Weights of a small mixture-of-experts language model, trained from scratch on English Wikipedia: 24 experts in each of 17 layers, a sigmoid router.
Below are experts of layer 8 (counted from 0) of a mixture-of-experts language model. Rows are named router (the router's row for the expert), gate (a neuron's input weights, with its number), up (a neuron's input weights, with its number) and show model dimensions 0-127. Each number is 500 + 50 x the weight over its row's rms, rounded and kept within 0 to 999. Numbers have three digits each.
After each expert's rows: "comes after" lists some tokens at least twice as common just before its tokens as in all text; "gets" lists some tokens that make up at least twice as much of what it gets as of all text. This comes from a sample of Wikipedia text that the model never trained on. Tokens count by the router's weight.

# expert 23
router:499482432521517468384492511513508577457547527574548500490531482525488443537486590451430524493456565513503532527484429511496464541531520385414541417503388511444456456496454497426453506528480563533527601534484518550506476519374471502475544484602529507486412476463568475423520492493471389524483544463551414500541550523549532413532435545540505554570444428445552548510543481495534350443539
gate0:476482513538451495489460506518491622550429445476564517549438529534457507437549471464509522435411451532509565547503391518510392457532565576525455459434512462493473399505489507461478535528498467497520410525493543557484477565516474451545514583464456530432524530555527511511579466593505485524560468526529541461546475550590506555601543573606518516554394551448428537512446546380453402453499
up0:435543478432520462508484558641440480478487429435533582503495539562474419500481565486489480581515486403531464488541494510499514427517603448474544471526479526517536520491525552523447539612549602476497439488551435534435505455480465586513484507495486442534481479475495451436523522471500484545518473521562508489484600630573460523510489472321445546461575494514513548580468481425511437401542
gate1:489483442393517495501513565539540488477472549528533540574513488466525565493528544519512548447451482471472453622493482504453411600494545521557435477497526495489428474444502485413513532523597431485466524451460519536520464514569478596547528569495516412535493471391543400479546571500426537503430537435552526555524582517648511487542501540487454433484539474472573560550618545495447412546557
up1:546521445566538562417476543459466436440444541505471520511472576456515457531554493562475463427574459430562550468515609514476543426453411447484489651535520430549532461578544506484491550530503473463542460483483567529444395504541517478505468406435488462573489485530518530550518470411588527417489473440519555439417524538466461555519398468514522486449470477569570499483477562600457577526506
gate2:482383521527544592468524567477540533445442521492495503509484484437508486452492495417435376471547568535577503447477578413403446527476462467412499444527562526460444537530521478485539478500469452544533549471515444546431466564506517505484576440499527438492414466462480461559469564466529532531495596409516531436497539563434469593582559562570572604570452496506513502529498528577550499607488
up2:522566466447565464546479409532503564484478445472448498559546589496539437517502507382397527574469479485521481509450477507558507546438483449528571540555521508539536488513435505534478419572546487454472412447569428475471606467561510548458438513438514464540488487499436576468471551500522534451446421528499507421397443450454546528420478469445573540370504429511487530433470441532543519453389
gate3:535428438552565539409505547491498511400494475527547418449450440524535495493566587545536578607486547480502479408422514479506471489499457528452462529442512579433527528593507603473466542507454497455510554561519498519536591491428497504536507550502581515441547543511484512402450478537488526462564544547481393576462521507436587445466452464549450553564481508439537506452425559354517490502449
up3:531436462514558536582496575508502587544539443506484569442531529538452469516469536571492534528470553501446588491582509515487526473597517464477427543513562474465538475454499446512503548446422499573550423442491542511530577508631446613475506549496596539481503526587585533459449464605451466445583537518451476505441448547473504442442554590428526515474456532508496490506510571451458572377523
gate4:458490514485493525533545519436514570535526488554490481447376504511484543483543499508458469529497589617520428471402521509373547464492511605558534564502483451498539507545608546446507474549460576518592515482502623485448458513546536372504519469528500455567491430506450581506532518576410550509547485481527567516404411540503456399554509530567529435549504495503500524530575541444535444491528
up4:481561594403529496523437443550403438535486497485561423503430478477422474485471469511479508432443583499430430483454411517558511515531551418523479457480496523377559596595492484550460584410560467536527467473587520459557508535554501578484498486420467448504442612581615429510476499439499549492522483490487479512510514412476513535507454548608539537563498455501518468520468515552443538476499
comes after: " of", "'", " in", " to", " for", "."
gets: " the", " The", " his", "The", "s", " their"

# expert 4
router:452453516479522537453483540519548551563520584531434487434480435559462399651477445399500493442481460515528467582465477495440536537519519467486420488548457524526463529470496504505598490580516489520503566500521483440372414481406556500467443434524520512480458496517489389482513533527584479480469506565530431428631500534427441495553419444469493529473600500578561553543501504556480499531550
gate0:501446487482534485542448518575605526613488503481453405458457480592468539374495549393567480464479490492412465488527519538500529462467492504475520535540397545488453499591468467507607598558562570513469488497463533482438438434528502506460499535486434476486518549523512379440427411445438463572455477493500540484603577503452437433544538462561460537560509522544588448508510456441493504487522
up0:524444470510502549544482509633552548525453574485481489516446518464455507464546554455566455558480578569531551492479468504515429451551599532430604498483474467488451491442522388433553431525551599597568570450515466477450447499416550431463507479392515528519494525518425446584498448460482445500515556457467480496557499592425544498608516467574573494489523512467525477478504531579469590489446
gate1:508487505426515466556510444419495558520588510495468499498647420511478477510531460444639489479569448564419458506385556484392493525469451421519553526522407506514536533465459511555558440489485475503542478527420525492506460468459603462479423408528513482434441509470583482519544507644473533444475449542527509462599446460446554522524498493506421473509522495537469514536554480507505389463492
up1:616504491525460433462512512444457408452528468516477516503357514532523451600491490508518573393421499470459573533556529544451522417471491490580573507601498448452481478530550491599481409418542517409467533513462556467457541513534553537516496557502419472537452494497561508511419554523488440557525480573501478512528422423542529400572455550532529395434481464547511476514542480450462493576495
gate2:490527551428503394533424525528499543464639503571531522465505519529513506476523555554490473413528526487384466476414419584510510494490478502469419427554498508453424560531479560486552530500546511457512540411501499454476527485460513499543351468510549451488406597589441533444552593490448511547469581501496520530525457379492530483553516450402543497475450477549482551392477484480488449498536
up2:518487487423571553478498530528481574560515513407422526498456499469544416556480440465487471401488406501524558559511461505408449528515551520458476531506523495494545478468544496498474537540510560532416429595543507599451426483492484583538492434483491435555548437427512438506528542556484528631589513499573512557489487576588440518495451476427603493483469548429545397545568522425479447537551
gate3:502535504433564523478477475475603485484570602446392483529516497597570491427464454470512472467488484466539430415496472492480572564492462559380428440599381582508451489528491473570526506537560470478534558512490475485527550480561567577491448494530524497535425416465594478470432478547592525571520473481494513392534555597547509509489494414499507524461545516465534510506436469586447473528452
up3:444485526447606544517486329494426559505521509523424467533475539405478497559470499487389488591532461572504502546582417537470502505582524506574472450535565455648559489471435470474496539463471560492486512508507434584443427438489479519462505541465485535559448528524483442478472519450521449464554542433490488401511527581563473528460520439520435513539536486487486498534506414552454531377489
gate4:559335560472528599432517395557462492504470537452448508464435497423518469477444524458494495451523527433493510591543564580518459542475507485500484419448460496520543530353430420517485491590517509538402448488597496462500456461543499406422464530504510488517432511466499403498517541464492391481469513463493462399506523403460493481499476543558572467465510511547504570518485448541459554534534
up4:417543557529523452529496527427498518509504492411642577509466533507455450506493529596608527545476437516465404432567490447461461518543567549460461510508471496553448491552549533551553483428399545495483574469433496570499553649494511493466511445474459536606492483496523541482458392553481469456460486454527605458525483527397494550481450455537477502506426461455532479430553533469483510537404
comes after: " in", " on", " In", "\n", "In", "On"
gets: " in", " May", " October", " March", " September", " June"

# expert 8
router:545552477591524568391567455533506581498541584441541445470502511548496583568444562430443496462455470449567509583456539488474486607420473467458506497396490516406482530432468570593503453489540508453414443550476516452479575464502523495469493463470492513553540531487536513528528445515473446526487553515470431510492522563496469393455420572476596467614553471532577486588513460562486451508562
gate0:517546503504527462526560492567491484541539492433554436453458554484521445533477558473424413466563482421528537621500510515483474588468441458388429557453472451453458480484418470449601430597527526401455516537523453496482539555517404467476497553485514423482509558373437574401523504472424478473524546509479457482511509530489437474514501549571535381583482480454443468547463471449513474575486
up0:504418504493514564548453521477537476606440476488467556422519509471618462414582529557502460537494462481515527536485461618479516502395537502607548433489489537551484475555592491514490547448543585570560482534523600467461444457511511574408495541365452492470498444465503454519404449537478389573497512457526571436545488472548467460515535433447495500469525414446528574480482554480512511513465
gate1:427500510496542499494473469503415422478556408516573516507532635564434457494565493532516526508441421511537526478486577521487452479457469413490448432581482493475509415473457522446389472589560514498386451532465367569404484444503472442494564523482493473607496479430517529470474441488547542478505537503517449490532498453520526543458526592476524434548573440585452477469497511529530448622509
up1:535450517535542481525497430514513524526495460463476453492440576511528404516480508452437445450398522436566522543502493531546454507475471499533482516530507562453477566487400556463437441610538525444480571465594506547530512517551357530347603555596565557532430563517567463585452481518555544516507522441421480506513517428462584453541469560502480457536558393526498478506515497500441506463488
gate2:419473495528429538518456482461458575418514508474482380625410577587419570532568529474525533564498501528517577483488530479497554557457491393526540519417424436514429452503527552440544539488480555529435512580428566551508530497501521466461547522474546532482514507436533600455463456436515521581514392444600490478544556534470462538552555499502542414514516487498518546476471403537506498544424
up2:562497481543492516356594477617478502565549499577513520474546484524500443496524471423500601476546496446438500491429503567568468553487484448579540446439507566518468478472448469454511524517415482545588605500449551438537443543488519498419504538482470527492491582555512506605554469564568558482514394503568478454501446418490466454457425507471569444454424462593477574550477472561522514509472
gate3:475493462458513455476550492528404529507509561457506407535366517500547548532457405550449437451527426387534489450469493449412573457480568448492417458602569502501547457476525510529521461451468513435438523609490493465505556506475505534469466500425368504552522497551525564423474459513516441494534411463533525580386500471554512427468534557441570509543434496492504564486503422436496552496518
up3:558474509484456499452491562382437500488414576423522430507462468502499482433383534675391528494420459401523522457479518541424518432460522550525478483484431523496520487517485472528500484464501560508494591440516520450430505556543509514550481419491458454538545567466503516490530526535456551468544559519528506471467544534569518542560387429557460499457434355460507479525439572462456544483510
gate4:531509468458441444457518500481598482501533527559449568456553425509580499518425484475455454437462483437491469570486477472467512560548489515565470488541456542489531447456540519577532566485484483535432562523552378506469604545436546413440515500513450477511524422538571450511514384561402517545480521548591464485478511465451561376502512488477467540571533620442556412528493496604542494472572
up4:490623513481508586520482539483618562476475547521468477407487551487590518560546437472559536551543523658515552509515479498494467531511485594450500477427486515551506522562552417451515513384433505575502473516434488509541499491507478523401546414603458541483452546533409507535490468502501441538507508531503610534483471601489418524523403608486504482502490449447493530530521493490546480399518
comes after: "-", "|", " |", ".", " non", " co"
gets: "-", "\n", "  ", "–", "\n\n", " un"

# expert 14
router:479471529643489479509468532420559472576512535500617394429567452550450514504441532498571492430390477520489414540473380542552471453442465510508532466562437561480494468566532492517551410527544487424510500523482476453558467529380551513528472522454592514506422616497514560431586538457500515529526548523469540440489572471470493436529517496503518508609476586455490484488502489523515476538565
gate0:582574474459582475531530443441522356542436560434520555581494490564522440508519522555449478472479552473494523479517509487470503490478514477491459445587460493467439451549465532571497420567513404562538505554537468530423463506429411465567514528537575554472565432514475573520540528452500521637518510561484503478417466413468496454455459568412414528505567587514424452422544548489480473488531
up0:527494484496431458582507478465491431509518428433510452527507440442446521482556470393367474497405530549519487472564481486466496556465489408537547513552500506480492458554560467421570530554440497460599459585517480517513523448445489500445487544520579421490405444511532499650495556477603483503518427589507478510495450610503429575484551572461541514487514569593532476470486543548460438482524
gate1:526474487469523462533459532497533523539524504438618430488550506471544453566476478530493446513464540470529486529374481523406590480455485528537523438522365549551505541551542511527516471490514496522405468449426570566499454498433516534662467537456536458635474510477584580455554445487610572436501480509522570518541546482478558527480588475516482478560477544519514520440436539446535493448592
up1:508538511554433557422540550506564471544469516542580564523478503445485412553422460613555551527523484426357482474506528507445469509453452539462491549523479517479416557427463551443522439508602523453560482520436563555526564491451559444477526586491519492472514472530494623475537466465441512494511450510590472457358484559570522494601476439528492551454523579569452475452460515452547491465507
gate2:576465495461431513548425515421578430416450493477537429476513434488562597471460585562543480507428500489501501569467482505387441545517442483460495440402576481449523552483505533477493498478562455491584497446578518518530484531447485492571523453517531570572491508513537411514587489535516471578512429566517525460445611641494481533453463529446543531523443475492505481493477625600480451481466
up2:515528504519620478399453475536503488451423473372518631392538473435538507555502429428460504532505503474467476565535478504496496522552594555526463511495508546459508510548538475497469449622562497581461478501504309514465565427488523477458413489500539480509576564566510440574522503592474540525566527476524412398476439540463473473456488511496475467509520503534496478461494433517466485560502
gate3:549533520562495503518524500517522493577579405506450447464521562491517548490409522452548453402444428569515528540448566495483527473488407526493496516557527476588401561440489545576525434579525408448528434442562490574486453430430557510485500514430555552410522452549533532413423573486579495459568433567440502403547474520500489501505470468509533496538495472508521497390572498389534471463483
up3:616508533477546535514514467485454532442575485526551593530474507552468451443429570521474430474513543433478588411546491510552508502537510524552466535506473503418480472498482568528497553495439420440600484552544502576494571563477510544532455606633542489514551461620533501517520503562439522565484512504443496540486655532518450540548517529559504507642495520454599490511455490533436469495497
gate4:505429559560414525454496491472496428497365507518541516526541566535472469520397526431522583483567469442513453464506518569497470472593588438510554531590443503432560532456428467543511424391452540525453584517532511495575551525512499532452441489551559506444521597509506570422556457507497535558442601499468488469533513541473530456509523504538503482503531444374483555489512554578497388447459
up4:549427404514480547549467475460577482533484438545511513499551468510495498575537511506509443444496504535513463473426454504477579501514530478562475465418597488586546412533524492407581552460441527509584524612479492555458490522512579495394411414433542513526436554489533459518464598524493438377576418471504421468492531503479377446467483459529477551544534599500523490525519471477492494507403
comes after: ".", " (", ",", "–", "19", ":"
gets: "0", "5", "4", "1", "9", "3"

# expert 3
router:489539497551567467404499587439573554555480497455501445408568485541476498523564487383495598403398439548459453527372524453533541420465523554398542435438405525484467418477508445547453441447472555515462462559513449536491527465451495443511555456503561536484528584485435464518529427527518429495475512569498513482502481491524500513482485505460468408525535399466502496515501485529375460441519
gate0:524505454467530581551513545561468497467535519474587497450527366493542496560544577545516575436461561421445434620492458543579486561424485504525482487536486572460525378437519393472530512480500506603497577545491564468537481503501525519493511518501517486575579587518507397515490510429478483474524601515482556489517464516426454396460539461525495530490504450527452435491595548562481440597536
up0:542463455451509506434436553592493524504552582478442533511572342487588507520539422630518527517407466501420428517476496530407561525498545541445497525462484462560513385484478474511497522492456473534509535476594481589452490549478459521438602495553470532467523480544440478484520500427494509444479474537440508559514489473489570480500519578406516492460533501528543544493554641530526522571611
gate1:410512398487468466501520558417503587628455523456487486474431448477518411531485526547517481456453394554434513570504502545561433480497432510508526529549556519551542487542485417550419544410434474402495518523445479482380437519501475523483422513508480550488457444485454457432392491613450521519517600578532542452456483470521565541515453531554500472422467453453489595512477478545494520461469
up1:519520455510595458464430569533463495515503556404490446493499482482431555608462452554407494475516475556517492536418577502479540573500467614536527592509488539455484494448449566531559519486506540493410525459491580517437584492503500506527486460577521524511506510440512641516546514567490488614521466545561491507438434457586513588535500491385505536499447466403439445546482452537488513613523
gate2:444543499531508599554451531510528543498561576537482523501480501479520488570540483516546436470590408404534391442536527422557507492491555547415486470536484466547541418555514457522412470405475562489517490505429427475656426490441584508592499422478490570561500597530558589507452506565520497479505484579514457522573458513520498551521433487461570495559515482535435479489457512423563526474527
up2:614419522571478452504485481582512533516573407450444516455415594484625540525473561492501490467527443474562477481461528438489482499435494387476497471413491526507546562514519414519510512489442469553503441446520503479439406468581391435429546590517513512550548538483448483472512529490471451538565439483434563601482457557466454499419432520491545610545534503473544570502473499460501499422539
gate3:576416494549450479531507496429613581432586431527510539453525462497513461506558557405492545422501549466539500522516468558506507430472512541468539500480534442411478516477485405487479509474515484507586430534518386406524519561430473556463560421517525435458526518511412412453499462539542464583444417554534484456467544537517527473484489457439435530521484471428607505611436420513498561438467
up3:488517511503447515494449479457517543482579479565537405428520518571535471489529552561433534495571502563428495510556497596430507477519432542527442503481456540526531427576396579442493442506560482504504505549548526435393497552563481479484420526489586545552579521501523519525579538505480625586473461467521631485432519484552515410447606486536592420491488520460446494472592515497500436480497
gate4:526529503514436513483441515463479500462465534457574496497515462436443574542479555504564518463472418433503503539464475536529640428450505513439374516484490472568546443449524534448415507450449525525393435498494526567506485558524474466480528424538385504502457524431484491442499467465559505603450437507497490545523583398502477595527511437555451417440490481349496523486537504580504478434576
up4:488382455512543553513513372533457457529495467531510425475443512481439508489532447582504489539524478467426437352519487481586514535450540488499533503584498562505431501484513532564509468497521559534533520539544468515562586489455551503586510410469430501461510518489512532403436457447466583564525393501481423627447487475447491428483465503468486495484512392510426521515599460563565462425462
comes after: " (", "-", " \"", ";", "\n\n", "–"
gets: " A", "A", "S", " C", "E", " E"

# expert 11
router:496463461540483499504522522422486510475487584531498517444499430515466527534395504471532543525514573432555515505411518424439533456372489426508464434505462512458554450381606475501430399515451546505481572512492508495496601532440637550544541542526506494528451617451548433504509582475492493426490526531501501566570531522562513516474451471501559513500476466510527601509545383449508523391504
gate0:546393494471509460547438501431406471525525537459420581510568498583516426449547489452490615593469505492437498529484530518482555444558564444507545464471433463526570505444544520545415488469446521472507505530569474460477559559467663499592549560483530486583525516444519433474552525525544537529482522498473530456510382564490525484501446560509512539516410409494552507520573481396484553532440
up0:449484627487491534521611547515664502624497495439598532531490488489515556547475465484454496429556537492557484468517374562470559511582503500477493578485508453386500425491485470467550469504504464568446501527431539434549464602496479510408468458471502475503445374528477559564464550437533415519435433474460497516478511544514459514542539441504501499446504477511488554512452476576493443566474
gate1:389499583566455436504485491576482467533588534447450493454505512527528451478442473510493408527531424481513534515544422519560472444450421504512556557544433399475477400464554503531509452548405475528552420485518464582464545570496459491561482565454455438560503498550464388459511480493511509477432558404456456437493517531490367560426488402512489486508535462531423552535546502426445496440459
up1:583464539480483536490508483600471520498398376517606442539433497519475446538442520521529536430441423573466598535356534562484472490504516482555522546497461539460457462474520538397465529485511480479488537530524436541608485556552505508510536525569510596460427446483431493470407662521490481461609446541534476463506571447525551488480507514504480498491596472486466585469516488525472509487488
gate2:454482492570472462419495539433475474440514450535475411461441486519581480434583603514462519453449536536506494398539549564570537591482575395511561443480492509504541483391625520450497473516542492584475495489491564633487470539473508505459505494500475532446451504527571489483527530544590493556528456564465555513503454555582544517380407540551496496526580472519440558492491461557546523471569
up2:501537560523456461519400559418541537599482491477481571456455558542484537421477511460484622459516487568615512433476495469503476428440545485473476542451384509520532497521423479515539484449565440464552525622523522533511532453433434463509494478497511543573478481526435473583625546540513459481463469516452513604497476411442507521583558436536506504430434520466401488515544508561527406543507
gate3:470495537556579528479510471505513615594493464548488490502578522503444497529454500437543518505520432592470517513512519477387507469446374521538522387461549485488507510459602532565430459586530441554570539462501447476594529517605535449541501489483477479514478455480571558462571500462465537464469420447535471544481443495511527566453492488515508486512571511572603441460549445426599449404414
up3:503521478484582527622462429443505442558553506521476538524507487475544439499476479465447470495521515521423505536478449534494547544556488545532537545477514520520466491418485434455497489581589496477475597576367419412575475394596566508530508548526547537485408499432529461465484441458431475506545598467420503472436588420535507583547553481497536525548474570491493403598539464500453476458461
gate4:439446534493460466500480512524438503459487540501568522481530429511482478483514502505403466558479506568551559541532477559460503430533506428479483430482454538497566443483584470549441506496454546498500476460586531474454549567476530553418604508406571480566433569485552452482540552502550420502520493500458521449566507613472484569505441373628473471525514596479559594432433405470570531428495
up4:529431563458411466523518393517516480547460581548559393529532485525551503473452460506481473465502567492463523504479527469583474556522464565566445587511475550559448419423558587596539597496500577437469584512517641482455466527464525449463477468477538558532591465555495528541529466472470513500499549486401519420442512552495443485472604527521529477448493494440489479477433424389495483531443
comes after: "\n\n", "=", "-", "\n", ")", "|"
gets: "\n\n", "\n", "=", "|", " Total", " /"

# expert 10
router:466509567579526469457572573464564563541456561451578460424478489553501436545534619438479496448379549496496464528484445485516536512515526518505510475372457560445419435469485431504501420510496649467540504501512547470472552465488494498542482506499580518494462526428513557479516585510560525488556600463494572457485448544513517351504512397517489492472551553476518577539449470559466439443483
gate0:523497496516450509468514447539536441495534526489543556505448491515423410537530489510490551476477417523503392477510505604439507524539434462481430534495495623448533548454511471604573548585438538595479497454542544436502538572460447493497376461461608519459508515481495628495506523473448523619457481428472524483520534414514503432562421421524579500541476454453531492498577470531478510589445
up0:613533448548511537564557559566453477477453509578586394470537498537509557555585544416553465524514514496523535546574507457582449451529472446498564489557453484487532488501538570517540572450466501492536675492511575571586482526510474564487597502514536525495395542502496462479558393489525518483524490449535507411439471475494494549518480555517405527584516506469538478522548598553534508590508
gate1:444532424407468476430545583506519607465474544407529439534487489464494547455600536486536476459473551494531485560561415518446507453514444551460465524457488618517532499464428501525517466430536481529655511585551494489500483500547571456507478406494588478402518577478476467461512556554556529571467524447439455475472475556437528459423451476532627451502455530523494507515457512570541538455423
up1:477502559520464369590518449467510470470545579501536419422452575475587473459538512510540452524494462605449471453559521509467573571539547467574477499533599419485513513452493531493514456526582499479527475426540462579490441554486440534423536441484596507547485511516555459467494583530544500569470538354493519483473494507389495500521469455436590525403479526572561515546392483491503473461494
gate2:554429547557469464592524531536487521542444520580430501382425492487455419538535537511454532525419511533515571475607584556500560569574537509417459487462426528475452473451510399520512463546556629429507446460592532452434514456498543560504562495561470486460544480518501478433573569471543534458503575478525478450490490473561537439537446411448535438534455519562513458486500440553497592479533
up2:483427530384506489556463384547532405490455478511492555543549512466514466658411554483549583452473458477498469570466524499468411490560437604444497490523509477481482558496449492487480487446492546605520520462557504445491419481383572507428412517561465534549504511448530529522470562552519564504613496454445505458492464522490463516565574571406536506486521466488492514507594514568464438470504
gate3:508447498495508442447510586424541636551460517494524496524440486487526444615522529458362404466545598499454540525466469461559499504484563483489471564468485486503486506476532410529501459455514576530447482536461512442533504531516539573547491521512474515392479530362436612465469386524455586411591503485522484453529543474488574488539480482475505545478587551516494549508496450494559425590509
up3:462487426482561553548494521500569603447560519505616533506456435543497521561483487508524427518467574496542371498413434513517565550455482507419536569440526555512418411452480556590442515500512489578472422517515497543499561483454376536590448504487493465519497479491480602504502551422525553467590487529494496555506430474471661483561516518483472456439425520485546507539540545490529497541460
gate4:428446571494511513538381516381518464510409526398528485510529474425540589491392481516435529473434495468459483475518515600435604568513540457477462581440580432482542497528519372478399466502438481462525487497451398537638518439531461537515459440506534488434546526468500514418430445442484518517485529532463465520552572495542510461512508482480540511560536498475466553500431444460444525496490
up4:510483449494517452492464548446454491468443563527500508475466495503557548460494541468525463513575475632497599475521490554416489482509458537556461525405469494469603439443532528434544519558511432537454510609474641472484518548477531486398473587573466497465528441554537552421606456470491575641486529525498530580564493480485504519487405508486529527512438425508504512512498463566428539473396
comes after: "S", " U", " United", ",", " P", " S"
gets: ".", " States", "L", "N", " New", "V"

# expert 21
router:520488507588537568414587519440474541500485487506555506449563581547576533594470542490470539495463506485537397495521520467467428568393461492496414510457534488564485591444488501544509511496513537503498577532578484422502495473430486553484537451570521466531442501444453520495505504511534488528448520490526542518495501447501528332439406598535525525616610424557583522473547503555427414487521
gate0:401459484574450494540405481441496535510563429455593510477471482536605470494402554466500514455483457518552478488521483540552520479488559550523499499450532490442523523480571520522426463488565563531482462471543480531491559502422547430574447505513599493443513436458468510598507461499433587502632532533453524604533483461469537513459458612442521496527566624539564547417413550464521427508501
up0:563420495592545518492447473533473456562523545486509518475481518573459595513474499581557491479482471431520635575475463497506495534417463480475479528582528398519501544525389446569450475502513583483600549550541534467675452449556485421490474512534407564442490476477516575482527522505449541492486402508480455449484527373539509510507589471498483482570453480485538454515460464457542559513469
gate1:566582470498558513475549497448437525629555496489575512490475482470506429526424511536461503540543436495553408497517422520445558521452523474631442542546546454565519588495513473443446487505580586545546448491560527432540430474519513611483512477540548483484455461427443438624503458453491447553422515489575463534479581544488490429447536500452488407497536492562521537604542480501433472491548
up1:428501570438522378398484574497603552478551536479480450511504488481498507526401571530570604551594501539388568466563429512517537444549495503555443514506500526466500543478610519488500495499441537554501486427393528419453447617490435451561544466468476493541492467532492464463522539427511470480475474537520515583527428413530481544479520401425461525478530535529449504486517468557483468452403
gate2:546521475560589494564544446537579585483557462507506603464589488479465490467440472614504492418461537506491499537562453527552480515448527507541370500469541491516525487486512493594502444450563480459551526523527530538540595442499562549591464438567459511469498602518480420513462438468500514534472424536559536507625473411531547462539367479454455475499555428474484475433471588528472540533454
up2:523442425517570559529498438471487596498513473556581470569418481501562446395458562499538636475514483591433470498501453630540537520492507515452521597528520482422494449490514482431458475482570504415554460492538511527606502564457587471463475489553479516495586468435580489596494525517455622504485448553546513479483471559519517485493559535448457440460439548520512467521521430549574548526449
gate3:466502447587497542537516558498498611650506434416516517478556476528381505555566525466444540448491541512441410562476467483472505518481548453504410482545433424580507468524507434581543463448562526492446529545554473536553495564459434546526488424507560526506412592559503528490485540422543445505545420547410455482542504534536476460558469501447502403535467555468613498421488484512468513541525
up3:491452455591482508505513553437479520540471457483429525415476513610470505433538391529474449395543573399546510525466495433610484498535469526519548592570482473495464478539518463514427532499506495528399538473476502502387473529483429548477560515494529526517470490554512510450506435520574484527503454389578385481501557597466442462478532536503528492459552527527611520513516511572457563635518
gate4:539435444584509469443520581450529550452549491620525542525462515601543548485454418558424534494434498589489497512470525485486482486381464545514353422404502499470475470527533536464507532541504488470537546541520496482565483590494467604503519501478409481536448478434521478526517467449437432572492465571482508517463432474596476532514451468568530488447461477465545395556556468449578460600508
up4:597570570535524487483495466527402552520544525579539430464559460481399440468625501471587488503427468515466601511468469464394537537491495522508537507468537457534511534483564482517408450498638481462470473527454610566524528515489555523429418440517514640491465529528473544502410535506483499414482516482467443532490493543419455530571500484416422522470510461485473562512485564482557490566472
comes after: ",", "s", " well", "ing", "y", "e"
gets: " and", ",", " or", " to", " it", " but"

# expert 6
router:505435481558510534553499536417533486506568546469512505452574461485549566528553579526530455467442496456543389469479481500514417585486475469509453476467513462452407446479471524616430406544524572525546476584468488456470459379411534524466496587539598517519452548469451487424497505474460405507490575499518589496585556529461562495511463550543471547594459471458553525555457467427537545464588
gate0:572496444507558539498452437397518434437449543511570521450452481562523485484500528527506532573436430467517519461502518461539558506547492513572400532593506487548434431480451453508565501512489569516658462470521542513547435473498563463535567550536584561545534465519549463494550543463515530466548485542399548530451470538489567383529470572518514488596506509542550546567587498433443572605455
up0:464513614461484422518503515502477449513571395498563489450500579545531468437532451599496454400407478450575489534476537502508444464505533457434458483444495500537568447518527494562584398463451544500448524466522568522414479446419518418464572534585437481507505489589525505492566565556473584499475539506565451485471501475475514588510467373549566562468490513468477570433510478545423451514433
gate1:517472498488556543460449453495531579447455455471530511517537541520495504404561472463505463519413451492463457473441513501497594539525452471461506547531518458454469553514519547658493549540479548494523536476455389403542537466440439509531426509561507552493412578505483454365420554446487462477476592488466463444433530471451479509515428485546383588515449449533498653532448531498516504437507
up1:425611470539422530488526378478604526544534520424544389417484508548468532519451524533457495527391527487518456520635483584509488474493483406439423454538470503474396573493517442517555507451495477531444508527494431564467543503426420476386412540544500470498485423527478489590488465470486500479461453496478539467460501457474444576554542456446449553597485478490475492498488516438543524560460
gate2:489521554518480448456488507468493451443567615441502549483607544477568552528515453478427511531355551539514475510427594500521444506534469574469538510496436527450414495508484559507496481529515441434503542543498561535452584514524589562503585406463521464422503603492448543467463562417497481508485560550446410497491480405549540527479493516555481539455471633611517477546427457488503520543485
up2:520475577512553453538493406520533530525532531528521506386523552494638504572448520605498439479567486522448456506468496452534465518499517608481428493462529476550533443544523584525468517509391452480549552534548394605488543490456522464428449475477504421472502506482515454513437534567437526551524467457470450495484541474561561470388480466566600560469491568555519550422489513384555509572538
gate3:582395439465564534616555475494514482575526527484478410495522455452474500507562420509551506500475564530459494429523487503510514554529492549524499458413499493476402464527477433402451453498512536538528520515530510511438497543488520512629538627538510360458464525494529453434574552477380452475460524488522517487578465485404550515547436488464450460503480513506558490450558407582507383474519
up3:450466574524406405529554505503491494498481484444570528544537470596517552520465443527445527493505417502524593497535453514558444412522615480458518522497542477419459491430502610508565566486569488532423415471552498470568451539540467425554487487483453471530528518525453553540528519596489586526485377611556473467501460454584496491491476484485443399433598551451492569474508561436510489502532
gate4:514490452492666492548545499474511518507479459574486501524508570414560478546509436442513537524462582518527487507507394472470523389452448437528453540441468503455530446493453493510522514502465471413542515646541547490627482429491578455537438455548603455477512476498471565505477444488490483501589481456446500507430504511466531414437490617512439533528512528590454554540415501520548516473593
up4:466467434490524462466396535497566469445502539583460442427503497496565628478512498498475452537504504537550486495433544509512478528537513509523443491420479441537495412486399391484598546613507521518507522511439432537526549618508617544466457539480448468515516501512492548579444494460551536535497512477481517559531504578450496498485582575429523560496577530457455534466457483417620412419450
comes after: "\n", ")", " such", "  ", " known", " Born"
gets: ":", " |", "-", " as", " –", ";"